Below are experts of layer 4 (counted from 0) of a mixture-of-experts language model. Rows are named gate (a neuron's input weights, with its number), up (a neuron's input weights, with its number), down (a neuron's output weights, with its number) and show model dimensions 0-127. Each number is 128 + 32 x the weight over its row's rms, rounded and kept within 0 to 255. Numbers have three digits each.
Before each expert's rows: a language model's description of what the expert responds to; "comes after" lists some tokens at least twice as common just before its tokens as in all text. This comes from a sample of Wikipedia text that the model never trained on. Tokens count by the router's weight.

# expert 21
Line breaks and word starts. Line breaks and paragraph starts, opening quotes, and word-initial prefixes re, con, S, as in rehearsal, retirement.
comes after: "\n", ".", " |", ")", "==", "==="
gate2:093188152190090135125162106108152208117080142150088159135170092103117128180064143131159162124096086138105055176165131083079161133131156142149164101149145121096133128177155149134167087101168153093110145107130140138137112206167120174089124120156084169112104136082086127173121125141125132122127204130126122155115148136131066150146168151200091182174116122125114157117086149147087108096089
up2:135157137169145155159133127134150176123109100119108154133152081089114164184055186141149148106099103096077071146153178102099162129177149149200174114165168078138109096185126114072122080105132113160146165110175111114154136173148151155081157134162090169105110204089098100130105116108144073106134190130152088131136163141112115129162153116181061190157094135120105147127135142077117105117116
down2:096111057137159141123139100143080143160152137105095156141127129125162144137163175123147101182151159106181185081161140130189144139074077148143165115124122169159116167106141150084069099171154149112081127103121100105067166160154150184095106184135161160095101103107139104131150095102092135161173090117131121173151134142206093090160054152124085105115086153135119140175172111196089135136104
gate3:117090189090134201158136204167093202155130111142128133175136119134133126138163134126133101116081133089084152156156145105169130126133196154093143104140102134118096084144101122107124055184101110033123121153089192114176161144108108118141158186160184130100094143143099133143111111089113098182150104115111093189106145099157114106124104119112115074132178141102173093096102123167138120068139
up3:088040166108091168161134136138133138118141131100099121161148068173187136163082146123131099141158150078102145153180157136159118158137145147128193128128097146119124116115060189113106077114093091089131124143146109095114101157109049147065115170199151180115051150189137136157088091068110120118170097092112141177082124145115133105127151115080080117089142133109122133108102114114160119098141
down3:159121096123160136137105134111123091157174128104145084152092121148123144119133159185127194162170153049111056154131091091130110182088105210124143117164074136153093125114100115116100131131153115174105117132119118078107081143101117193146113171088148032102163112166167065127125119077101151086099126128131155125112171127184174133082121074162119096111091162094115116115087175144118111157109
gate4:121152186167122162082122134157136220146151104097153139141150114095071120071131128143098190107137057144084113145090117132077118150131158086115104092169102142110112106112108127102148130120124147105157139090106164185095128155141165150072077126103140119150177162107121153185093102141124141091121094097142073096088133157113123143132130100110083146160090162126160073145117039212121083130194
up4:098119145142167129091095126138099235148132098104164145089143143079081139092157056095157162133116049145085089143115098140072109154120196126129112114124109168153128118122128135099165129100132169124162123083086160140114122164142167140087084125108137120164156205094134128156078105121126166125163069100138078101074133172115113134133136132116119092120089169145138105186096055173125102150187
down4:145117118182135098099100129177119154082130087151129100066069110123130161120116110051127113142167122096173096120141055113161125126098153164083123155141134238116099111083117126099114168148110132133101118136127073130139092156130087061112082182161131081078139139104130119069163193088128193159076135126098113135120139130184105137136141164126088100096130147091191111180113101102133139142146
gate5:144140122138153175095109134141123073109136147055135167135121077046178158173112122076105118174145085132110065106143094151148164139136186146133075164171122178171109179106097083100131131150124158043222163185142103120112136104106144122090148126134102134107195134101141151168141121124131104154105112133130106127057111118103103098162110122132094159108073116101149128176139138107178109120074
up5:107175171140118103115105176138155132166126075125073126160123173164162094120071085089074118147181149185130181031159113141148107134131151119178153159150103104168175120101119133125109164096106170113174142083155167125066108114136181111107165079123118187106139154059159177132125126156157093152105122104213080096125114133120132113174147151116132124129126143078137102156182101107125134085112
down5:115162171131127115094079080122162065084043084137135171165123160170107102135142131171088108178108099100139145088140130108170161112121104136185158137162082163202081174092144132155161140103122187112156182061111116155118156094083120185155104101066106151127132082129141107146092103129143111164143136130145117133134112135086092083160160104084151118114086111161161094093158130127057090098116
gate6:142143105128184185103127124081147149105088131104085166152126086125099120124183127144161136149096139130129106103120102099135150110090130059138132102134123090141105114166126125151178129122123181138137163185164165136077147185126184117138105129131077162151182168102193129079159141139098135148072147026127084085076080118159110081164083082064149143135092097102116133144085106151187097110157
up6:122171103169177157115128088119152127122078135102098165133162099097094157129193100128186090156067145132124126094100085135098144104031091120164177143124094056145124110143132138158156143092101172164135148136117123098076140168136199140152119135143103128122158153113198093057135127097094148143082121084143077078104115114157127134106123098054175120145088118085103107175095122156170136144161
down6:131125123095128138113119119152064133160098142088134126118151187176154149162081115125066124169128112149091173125097129142149103120105148112105113132087150136122130139136077140124151098098164105151112068147066167127068116106165136145139121152122166171120036144096105164135132111071130135137198140112109147168099173073104130183120132166059094150122116062102142150177097239143181122093120
gate7:175143136167175171090092141163114123159122084142172086112168128135120161104175187103074171122092117145171129110125110126108179129082178119122083168125135157129137049151092106071107111118134087101182099111077139137154143162085147129154135139106159139116162191119165166149088193142186127166160121163181125084156136116121121158206125153065103130106127152154167105102129144172129107201133
up7:201164094107151144145117127124163121154077085130128155072140133109066137160111195109099149121117137116162165128118115187077162111086126165080135145107130134071112151177137100088160101140128144093164110119073133116131110146087172103129124191121137147100152161135134170168126204130164202148136118084187113108108160141108097145176132162103139111092115168128167100132131088198125036179110
down7:111139191188151102140137134146143103150102112038169174145097131119130045098115114051130127120211080109104106116096084149147116138157139125063137078155142133109123158075135148149120153095130127138129119103139115131117112167127125155100125147105168032053130131098142132078137109113108146132189115122154150150050196122182138137086108089157075143153161124163128134158130113145153080109128
gate8:081132100100160146148099157089099158094096184120104103140141162170139169144171109172096132098141150120096156125103124142055060181139131180111203092121139111132115093117131107129156133129123148129090101049112173147165152127139052116111139129119129069112077124116097150123069119151071078086144126140139128138067126195098087133132122125100115130189166089078055101149129162167114085150127
up8:134164089121189135169116165106146147153110124132163130148096155152163172140098122134079160092120141072078176139121130177110120126157123209133153082134178141131111082140105086110115055132075146117178136073080127152104135144112091099146148140138096145099104106122131114095084072146079077115127060160106121112125124191120097077149099140070059150193129122112100136115100119205152075146119
down8:135117101042158143076138104138102125097116102108164140144114129116131151136099102161103102174151112125077138070145105102102105099148114126123131086093138138154140154156107064110110199123163137152134080122168094102121072154110052189146154124114134086103137139157147139146199108139062081138108132104128152162072134193146160092045147145076133140073130128118106157127105053117072186147117
gate9:124177127123179132196101170143147171127100192133100141103160127115227176127108091125098127111142053171055060125083105141141083084121165132151107172109109133111144143112135164162158138116096112117155121140113163136094189117111135097098123100127108164111122214126139184131073120107140144125113131139114094125085167143125155123153063101122079128128167128143079133157163096150167059144180
up9:171169156125123122163088099130201200094140148141121163097146126096162146171177151098080109090128115133096092094122101062109147104046143132162164141090116082148142140160130144104114178144076110145140128136080156064115125126165117154118125169149106137083162154119138133065111115123081099170085132120165159155091139122149057137170088120101102127139140129122082127055142093176182058132169
down9:154197081063092139087182114156169071124128081055106164098129098179153130126092114068097116108126093096099120103095177132163083109119114120105165149201148139153089177140104142182148139102105082098121110139146116139157110145165155087110076114137080156150101155116140145173137158118174133056137148063113172169144115126150105114162165109087167097171125104123065135116117110070134111139128

# expert 16
Articles and spaces. Determiners like the, his, its, their, an, plus bare spaces and row-starting pipes in tables, and form in performed.
comes after: " of", "\n", " |", " in", " to", " and"
gate2:070109162144117092082106199082063123118062166106124169129163116137135126113137114130184072182153122120039141105086091129091103173141071161108116098144074136145091095142122113112105145143171140108126174107139120084151143118132090121152132135145127160154139176068178123107054114128146105141084156169148101061152122104119144108178099134137109134196129112192089129092150112113126075116164
up2:129079112083126131129148156140157158079161186148119116110158169163145134092094097125149100187151068143101118174086110099042074177093118140172109126110032127125109163182173151131186136102131144148165109108175157173099123119110086107143130150119125183126122137119162136168115173180070109115136120152150174098145108175090127142154095126143160141128081104167072173092168131159131093154086
down2:080061131087142150151123133122164116137130132103189178115124255172111096102149086159131126043081131129149122143110121126104155190117137144075105127154074147112125119186125091122135101130125106083122101140145093132116110059120140111144128158160129086175124176165158121079167175142166138159130115196113148145176146155102191146166124116122136144177122136159127156095111172149138075166132
gate3:104121111119159095083106132149108078170148086133053141138121087126140132176125129122112152133145129063105123203119117178125135103080102127143135123137119131123158104095142201148102120166074155142123105104076127114169123146165079118092150117169102159137109151161126172076124105090104049100077098084071141132115038107100128109153075092114078165114146157055150073138112122108099084088157
up3:072104168050121122093163123068126112138137138145117093073135123145150086118100102094085175093141123125106148146133102146130135159107000159104116090103165150114072116186134151152119126143076115098132177101119105161136164148088143140129100116126163110082126150135236099156117148137091114163129087123092204119093122127131135091080129096109116170092175137095121178111133129080097103113129
down3:150075143091138123143107124135143155174080146090090093154143172150136150139176188120110128060109147171110088142154120118144022111134121132115162109133141149103140121095159105176109124155118155164195146081195171124215111143108121100175147156037138166114132089117096097089200117190111116114162090105159126153170076161119136162133101154106119165116135113107161130128135097132131090104105
gate4:131095112114125125138137116137078118104145164055123120159160184102085131166133116140129137091126106130111081146124081086061138141138195109144106125103121117151098108190174149224129180128091138121086199143073154114085182120128109090083070077130131165118112124095139118121077135165080120123085149170198152079121096084108146137153117148175167142108167123130097110135170163107074090156132
up4:107153090140137135165157135146144125097175154073095126165187143106126163153151102145115066134155104129166075108148080074076121088133161050152151115105107110197158116175169137189086112077060151067130153138108125101129138086166123096092102107141145149118077146154133118104100166086097106076080148194161131171093088113113112154170109145151129156109161129142057148145153159124111098158150
down4:107122134105134172171104160160132169121177097195158133098143167153175088154113142068151101113120129122190093042127127136098165088143080115117141141163115090226174112160137109121109125107168198096116143151158103101115162125146107092102099138159118099179110161117145118121100115146124101177093138164175117085133093164200077112117092146141114079193093150084122129127134165104086168101109
gate5:149095140146100089144104137162085071114105156075109115146144109127152116127122090086093162138134130085126095124142080138132173127167119122112114123163113127106161085107177122187122153158100124129167160156118064158127105122117100077097184069165166126112107116150045131124138109162131163109113106098081080088149156024151037095129084148154081154101152137130159045148160179110133147130114
up5:138143123149165084165136135165123121134076127141090074098157170116068112081103145127134167130130121174144118142126086124152188084193225089109120139130146152099113115112129147125082080131115097132149079136127156165157143118171113034110129158105168138154072092169056151156134137137126160117129116114121078111162101069153131081138140127138156088111194134160069147098119184208147133130123
down5:144150115175076090111121147100120093149106126141119113158114219154169092086154055140101164081120107072147111156140149132093194133087111114125050049112115129089165121186131172145129125152218127132151164129122113153119140112122108094109136143094118132133135131126179128141149168124149122206105157185178113113138123164185109106149094178104117126100107133097145132134120224130162121141170
gate6:122145110165121138144098161127167172108158120108086182096146089171118119168079122138166126148123106101058088119141149129036122160118171147145103112064138159083175153136150169100110086139094129130153127121105167176156116107146093136118121133163174130137111147100109140121100114070112139154127118123171097049101105156126094146163130117142087095029117137085083100065177177087142053142158
up6:148093148093134112117123169166096123131157131099153174183127088132134145180113120099190122119113117084113075165142079151130113144133165140159054095132121175090054077118083188177215156106133171152114126140119077129114130152146099213136110090166093148129180103149137137140078071135151158078134130136167119145148107152165105200160123142135111099142124127115137055111114072118092107127143
down6:098176127121106086135102140134111142143152134094152119134151072147134132134169196152110137161128098142091110195126149132099079129198119130157173156118141115135083117080128125129140163092126064130149105073173206084092094121121114175131180114088131119145130121096065155181119112115130154066111138170121155119080086117143150134113162135100121042118196108119107131047162065167160127125184
gate7:107076109139098115100126147136166073128207151105131150182126126197187147137155103128090069146162171098127135144179139172117082157128144183135129105175101172112145129125201140167115109143090136138090161085122118158118139128176102149125122093125088156095143143133206156093107130136113123111120079111107173110153092144192111149105116143149136069080189122109168064097144051095114154123172
up7:085121096117147118143128168134115118148165149128100176137138184150137105158131120165135116071102167141115170173157111103106145123226123155079132098117144159091096106130142153141123096112160161166120148011092122177086120134178137115089061121129106143132204151145166118148121152206097146038130105173141130133149082196155140165077130142112116120146136135120161126092119126187110132097147
down7:177126158125105129124131092130141161129199142126112136185155188124124115115142116147115097066167163136095116113123174133094112163115132097139073140104090191099114102124123090100099146115155117145203105071110173150071169131067148127111122117126151194111136147137189104099114102144121114101089169117145201179185194193165150169127132148146106108110147140125176120110127109157111057129049
gate8:139077107126126177060144136105142112111053150124143106148157156153126099125175110027091095198107123141102159097108122093093113133132127140107145136152057156110075114115132095107186152147130158073150123155086163115078191108098158147159178140119193182137114084103170101074115107153137175111090152136160120122135160090159099125070122143154115127127102076083142109174148093182127129098121
up8:155116129150161240042132171131114100112095160088150130135114118184080166119185111076110123203134155117131124123134079136088102152078109133094180105154081148097081072146151148150144158125117157121110138210097130146083166121110098155165169153150158146130139053114149120124122129153072201142075128117154156116133120088143100137117133113121121146114120058140182093137152125138110133101136
down8:114167055110152161133190128150154143109165173092162067131175102092120122158171138080087160171109114138119103097120188119058134122097157119169069143110127150154147102122139118086134151096179105131111087156135121112060137125156121121171121118069139126147101169143081118136101088076141144154121166118153146150199159115141135142127131241167114146201105143134172176149150124172151107158121
gate9:112126121088129129108113166121129098144153118110148151154157120171158107179065097114064148156156125122043100126146093139059139099109105118181145137177112101127094094089148181152184127148156090188149138080117087195171102103146082122102160157157075124079163187137141172098123129046090171144132081113085147174154122101124113129156094149170122180133146139087135135142129198099113117130129
up9:075167130157158132111136115150073097151139097168094102067147112119172120138085126138093150056113145138103108146149156120098132142148070154125154115140124116104112114065131159173135120193124085150100114121105136132187143158107103071100147146152108077117065092111103170148121094090125155118105076099114122171122132020150155104135122104171140159019171131114101200117091131119145168108116
down9:114089119129144112127140130128143109174166142145103099159118113168117168168130000140081133103160130143180088098135106154096084143161098144096130151108103125054086140138096171150110144153132150117176142130142120176156141146091100135150161148124132149123118113118136130105113218092157133190090082109095135110126112177149079115111079137094091197117165074104169115139124158095116126114150

# expert 1
Common prepositions and articles. Sentence-opening The and In, plus in and from, often before places or years, as in born in London.
comes after: ".", "\n", " \"", "ed", "y", "es"
gate2:123139119108155066166140129197102133152085045120139114118109071075154183146080143150104099128157091118120121105160107096177168127092119143133139096134107088115111083110129139149069106136128151094125100175171122147239126163130134090115141159148135162063162115153184107093184143134116182113070130114118135129144156110177174144140114096129121091038151132093111165100114141149127152147186
up2:140151107110133136157132140090134125189139108135125137120132090135153120143061171125121099114086103118163097131142078110096172144153119120101157105130122131130166100088169114129117092106127196071160096138151140075196159163174150101069140136103128154119221165137145139089164158169110130120077107152157120181164167166109191133115143192143094112145131157167177189163098196144060075117161
down2:180102087140152135104110136162176103127104151164127115166167114104157129138098114179098212177120134121146120157094143140114165135157096153187111162140132129122183112087142123100105097161146103122080113112110134115065194146139161065068184104087162124087104128135138156159118181123111122135135053154073169115211150134108164156159093161103142171152059128106102084135106152149061128108104
gate3:144141154154168203141120129138086090143176157122120185155150093126137116121056163159090097109155058120145137153082104115131220110072122098138161077193152105113082100145118147144070095108125204152172131110148151157137174139106062120121155087135113100093121172163088093112097179089087109112130131132097121088113194110177122129194136113158076130149137144121128084134123143124128101104130
up3:166144141170123169133137152119105143151165155147084255139137091096161158154134183110116139117173100112115108159130134125127171141121142083137130082149159091118101114154191132095092108151131181103158101131121165108147188149122132112183152130140120119115154185125099117102128130084142161133083147131060133096101143096150126164155184177167078154224147128091163101122047130127131091142165
down3:174116142146117134150118147095119161140160106108170159119128131089131121111097208199083106112092190087139114130115135127145122183175137169128104177111118096088074144106116212130108144110139167128086181144159110098181112109181164121169089173144107076109145137141125092126156142110127175183120124151126119103144093129121141148206135166127178175130125072144076109118139128085047084111190
gate4:058083147157184137116151152105117141186166085091159147182109133145147183144105145127108111181168169115104140113082063154123101106118146169106121119120118137150109079158091134167154193142111116080096193101118107102132125121107139147126094082100114148155151113158201127171128180180121118157017125124153131166143138186171132163180101088124128095172100144147114117120140137140167174087103
up4:083118125120137110180156163131134140194156092157113120158112129172155170131157102121129092137162128188119161114100046150142156082058190123116157132128138138149162077119067179165139191143098127108146157109171144139126077114101152135160138115063134132173147133139182120129120136157111131153101120110163093189154090198169137176170084119159173090129101150169030110136135118139137161101107
down4:157076133118177124122114139118212104139138108084144172157086140159125135131092161128134143183093169109074147172099099103134094180130148143138158164148150061189127114149127115100086130128141099068123147104173166161145098109181153148118132124127091067130125072055136112139142207187099095175096120117160086069176179111157109144150116118121109145081108136156133181098074133104155108149094
gate5:148154171137170137106101140152109163165134117117088083109163115104146098180142103147055105116193057161193145150083097092173114067169135139094121150132100122149084166148080079122150135164147158105114148110145109118119176165080094125110134066129191098154078130181150098154099110171101133175158181096134095081146154097204157148120144089147110155143090113100156147121174155106140146116165
up5:156228139142138138114114131099137150140137090083120127090176130102158128133134136146117168118153132119121088133094088130156150086137087087096130159170133156159101134126119045128197078114148159136154158082176124071111147139069095139151128076103159106190146138160164148094089108164093165194129190131104100113142158089136143161123160093139107127141041104157154170120175136165155177114190
down5:114114147081169078109100096159117191158119093093140082125119196084124087167119098166107125112131154129148130091105117141162090123087113185149109121116117132124096170181092113113178161155160150082140138091111180083145057151113129144119155125082046109165103168144076044173154174181133149088166165148128096081167147158112110182148134134157149160140119106125135119104100099145151159188134
gate6:143126157130138090092101117093139108120118175065127137121171098113132099164097132126077174139142150154110093133141120168137135117141200160131104125173058163183089107110200129164133101101108122101171148173137166100099162156131104137115104107132126109183085153136091124176137133107171152192110133196155104128063151053143139122091145176101126197122110111152188171153142180122179145120201
up6:165156194125177087118148083130091081142129147103126145095201110133113114136088153153081157059080104193131129169141151123130121127179158152147111132149088130117114098128143109156110092156127145116133105106095105185092167119156120099104164151121113149155118122158037134157101162105141183152149175093182095118126125133129210114107102136106086218092156127107156137157115214097100150135173
down6:122141117132130090148181188098166075142137121096111108106138147169110094127081108132155171065077129131086148136128104150127148102128115135147150099133155089161084118161145147112148124139150112105115152137141158127112043089124110171129168150144122068147125058099120136113168033151130142127165104197188112056167203107151091176130119126198106133088107110116105131133114127111220114166142
gate7:089181127085183112100062212176172176095135111147100154151192143124112146218147104110105167125100098147176116121095060105166084152132149097102161138146093092114117154157128121148145144145186142107099128115142172092181176160122133114130168143092121101151115090081085118154102105143124110132148158089165130164112115150145094085152158109154092114080070134128140064114119152149170124146196
up7:048148086147143091125112193193183185103166094192084084105145132156110089123131075126117127104131106143135112111098110134145117146153105094086152106063134107088110087150147125101112165145184117136107114106151158102145188194141132105170111163076146094102076127107112116102146110114160156143121150170170085145129152121144104134175183142127122077100077183137096093122070213112130124100113
down7:109162119046092148186085145111168140082109150080139151143140195137117089157075116100155127134088118138145114155130121111162078170140108174103110157153079127156159141108141108115179173110105132138196117121137108059137107097170137122175141159121086071175127101136083158091180104116122160112177108113089063148135102111092135160084138101174119165102089113141194101163107098144104167199137
gate8:075136134136140165122108126178114104178120140115074140153113124078128166170135199126133129123134063146105142160094145188117074136105140171112127166165123156142032111127155102155184120113163151132146119115142184125096135140166153159088093067175061149096079107119171108145104143148123100177105186080181096127108108124099162130135143169115108178081099129085116182108119171079130074159133
up8:117136109137175158162143133140080122115179150099149119141145097144169110129089187097121113128113111172126127098130069154143149074098135141120180126098108125151082108136189073144091119084109224115196140065119163164141192196136104165086117065138127125118105175173166129164134137107099068205146147113152113077123114142114165152156126186112080177108126116114117125133126127060143133143154
down8:114173083131139144084117115106129153155151171141176156113083130125122097117100157082140145087132124084161141121188080154157106043069167180133126101145112167129073107106170049163176145147147121153149079216144108142087120106106134121140094101156097109094114122084150161123106098106167168185115151200073086143130130148116101180149132156160112139123151118137103083095170098171124086092143
gate9:167156140084130158123125126129102132164211106103106094086168100111149135128125116139141138132125176138174136129168082075097145102129173105112158171084136133126147127134093103182125120124135119039134148176129148167148160123242179138041141126145167152166157111099110146127153143131129120104157155082126190082137122063094103142223162120103109097150074152136122119168103128127085138137154
up9:179119079121120167099103115163155152102174125141057112114178085064135144089140101165185060112163159114193122088122084129136135141118131070105082166126126133091152104137134123134136111169125129114126137179147180103130221120160125121100087158078158127129113143192083179158125134094133181085123177135107099060106122107163155152112180084164164129162116116143164062133110115124128163144147
down9:093136148073098109169119091111190102091081127076146118114158145144178087101107108122116144129052101177136131156164195127117105181179131145157092132118117148124148063148080125157081093156159125211126098153187177116126101100161122073152158099158165118112116139165117063122131109088081143091078146110099156171091131129145120096163105120147071122111138083117109110146098111151069151079097

# expert 4
y endings, recent years. Word-final y and ies, duc inside introduced/conducted, recent years like 2009, 2019 in text and tables, and pronoun I.
comes after: " |", " 19", "20", "|", "n", " in"
gate2:139148137177111100105130140127126157125145179124151146114153110146166125223110105080103151148105114121132140128124088092131153156167154092148135144140115120192114074145118142087097172138118142127133126129090173176149106169074155154097184051117161130169087155201127117171068140144137131126038149148139149115090115166153057177137204194143151148159151139151149111144134084117093126110190
up2:152139130130164127094160170105109126116115089120138140166169148106105138147129121118111125156121119117099168176126069079161136131133128064114123124111125124240118066074164126079112167154093203138196148109163146134126143123077177155149127073117123108102128195199115151134108166089151151134083179112092156099071100163141084140148143131179075179178127141126160088176137136106119108113167
down2:140109111126100112149101144105096126177115160083137128181180103151098146159137172130144118152077154159114143136104168092128137106115129145151118119140121104141141144156046147102111096179114139109129124049139194150153124111070142069044117118148162119088130155153226110147132157151145142170116113133162145130163156149210134183149186152129125099169135120211138150139171081139111122125051
gate3:139135155120172087137150124155132057136116139109080100107124144123163136140095035126151092131168116105167144098150116148165152077104136067083137129100110080131150097097162119081036097161064143143152130106193105143115098097122124160170126136093149096124129112181149157103085144081172104086092150153052098106116077147118141123105027116116165099069137119143109122104159158135161137132129
up3:160148154095179131126179104110075093097120191123104101123154075184164100132105081171135067122140188142096076040160078087114127130144108132118124147143122072182104194109112104130064152147122148130064136176183114152133144099092084117146115124129166094112099111142136132111123087116127122092153088129116116114185126100128097109099147111126168117092149078167161143150080170133220123122117
down3:154132125164161083135147108191068082151086127090090104162142142204096132144131139129098172138064155107159119127091138175185119097132120137124193115109148108090123149133222116131123081150149151120094114114189144098136103112105124134118085098093111128205132113124122139163116101106082127117131079126111075136159132146162143153067133128147093159075104128111041153086192110189109116146082
gate4:178111084124210130159097101102110199117117112158130117089138153146145174098138125151088126076107131176079101102146075142162077121165122152132121196123142115206115109116157105139186178118132144147146138149159152122142173137082141171127131083188156170096114101121086150152157107076120132151132146170174138117129113101133114084226175122139094158125198128092135102160198124101120116104109
up4:142153106142195095153144168075150166112150154148070119150129148104118161116155113126133179135103187131139101110101109142090127158118168168125130164187159084184154138167139136111119209081138144130135099170082104154113130147079149184122155155202174125070117091136115144141108100131077112125127132152158112139164086154193136129170170083116128199181200102149132127183140089086090152111128
down4:196111115100106103105158121163140210183104120056083145109170145137171155106111133157143110156112149181100122172101189131196196145159103099106140138125067098174117154145106085131114119126140142112158158144148122081145095122132109131087117118111103143114146062173114095110136123153062148165124087145097107079118118131093205116073160172175169153118142135086136113149193110119129173100168
gate5:097155162131083164129133128088122113101178149081106149123193117088155081098180094114165060146121114078082090131152099145151113142097138139112143127144107190145122207091123151122113057107031183094162155120173117142140185134129136089121110112170148133145102138087123160082136103058150110140089136160140117152100090104139107110173097105150127090115067115075103098123151099085129065114138
up5:130151120124082133147125118152109116136203126117153143092198105088197097164102154116122078113128116129054073073101107140077131141133091139097090172117112130142105115140167136143167139065099161164167103126144117162056112143050136162113131134121103121147130135122119130152111116140091168130124107095182175172111090139100044169171098125137098124178105162070104135087154073093104078080108
down5:142241123166101133133097108112148136125125078143157103148137143084116095146047144107142110193125150159159143091124143131138138138101107099160123140164060158079138089098123112215104100142111097187117140105116173106125077140107125152080081120150127091131150153163063102058165180155087129142106138145150136131144147097108116062140143161089155131164181116103136095102111133143120168084059
gate6:080139175190184138092172170076110128134106126180078152169105126147192154186097115158151161093149123179137131126149116166100145149126178094100117124144086128093117134131107129127086163157148133126113105113174184152105090164158144126169133151118157149097081135167143162147108118147089120111107013098143075157123076123097032149092177133128104124151186111092131143142084125150124112114158
up6:121157108139145120095121141131131147076095115129070106135163157126178150179108102090139119165173089151160082180118119174130133124142108101090131123095105169116183064070209092163113158151153134149124103099169116147107125098159137163132130172098153125122132174167057119089104136102059180116139107178131076150113114132111055133109133124207110129104143136118024108129092183123133131157142
down6:148142151108138139093116127072033141146107182174131105094183135123111101117197111129101121092123136085145145090116145061077045141118145138153118099111155113096092209167116138131140101162128158136094101098096103107146100203155086133110151079149166165084125087132121139132162127144149054127096147105147109088125129083167107153109106139130090154147202105165112127086208130128139106102142
gate7:171143173127115163098195114157136113125160109136101108107104111100129099115127152081116169159096146121138201106184103172149169121137108141135118138068049124110097107114155193139173134206145139133102145132120119153112165132104122156155140106156102125106098147106172123175144128171122171167155085093108086121131123115226091165099117186139155168117121159075175086189161091123127055095098
up7:168188135175152152149149098184131099110154135157140109114082109151114134184124105135133152098108175131113122117149113157126131170110132111197095164167062101096076053148081106099146178148154115144106125138090113145117200095112141157130092083187135146092125117110125133195118118164073142148134090089123103189156147069180121147126151183130191126198137148144185137113139118166111115074084
down7:156139111112116186106090113118115062085069050153122119140112133129113136117103119144117127147047161110135103079132192132122134095184073180135132116101113126182163118133083125128134111104135086175145109123156148155121172109178129075174114095121055168119119151127099138146073133117108139122147101153065152105131040044126107156172157098104154132064105134099186112176105130111138103126140
gate8:104156135115141123132093152135075124087117128150117123128119162126086154133145085110099133113142053159055149185109094132105176121055138130117164111100141169077109102154134034186161121129159122119149173133122189132129115146143200125084079085150146117106085151142074135132155114159140120142101167169140154099134076152158065132207182132119152114121092206133118099080109119093118110170141
up8:108108120084150147086136150130071137080139118151092133130091169162084160090172121127085116093108114149116168165131118104138150150084128138142162100162133139078098112132097119139172115149110127151138151151145163086132105111172108161146043147117105144123128134137152151162136105143137211144133091138148103049128035142111082158169173170102150029094137191104144086070117109133111055167132
down8:129103143116067098211068108109084095152112143138137146126067071161077119126131159108155104137135127141082153156104168142094121139116157062160168055172143140132197142177143133114151149082101138149120119118103152152157103120151100129148125097138189129093093167087137123086127054222089101173124129124123188151092085147157131110167158074144143120146108154186129141134091133109082145149152
gate9:113048102140104153130158157093104150137139073136147126156138117163143151090108118132123113095172159122079168105117082101173147135142129116150078113077111119156110138105143172167108246129082132131078152151231092048186133141142171149088173124155162107187115182100101112133122180130167117117121113117138101145139145149144097151140119124101133118094185107115176143110186099154083109113134
up9:133056131165097149155193160126075108138112173132112154192134140073170147133143148159150084094157085105122138136148119160189085134112113135174131099135140135083103108132112162124107118130127141176099147136199130091192125110129134092169169100151134104133097186151093125145179195103173088168085093144045103175140143125111123164128067139132114094070188077146122175103139092112122111123164
down9:123159114121115131181070073111160114112144104150161114153125188108107106116174118122114078056179168100073152109129119135114095172097162099128077083112074097134079134124125124102145072153122123132143183090146096190189114169109107083088095121153146105121169118145192167134131158150148132156077130087118155115152114084140124117181103153111076054104160144169113119104146163140144073182075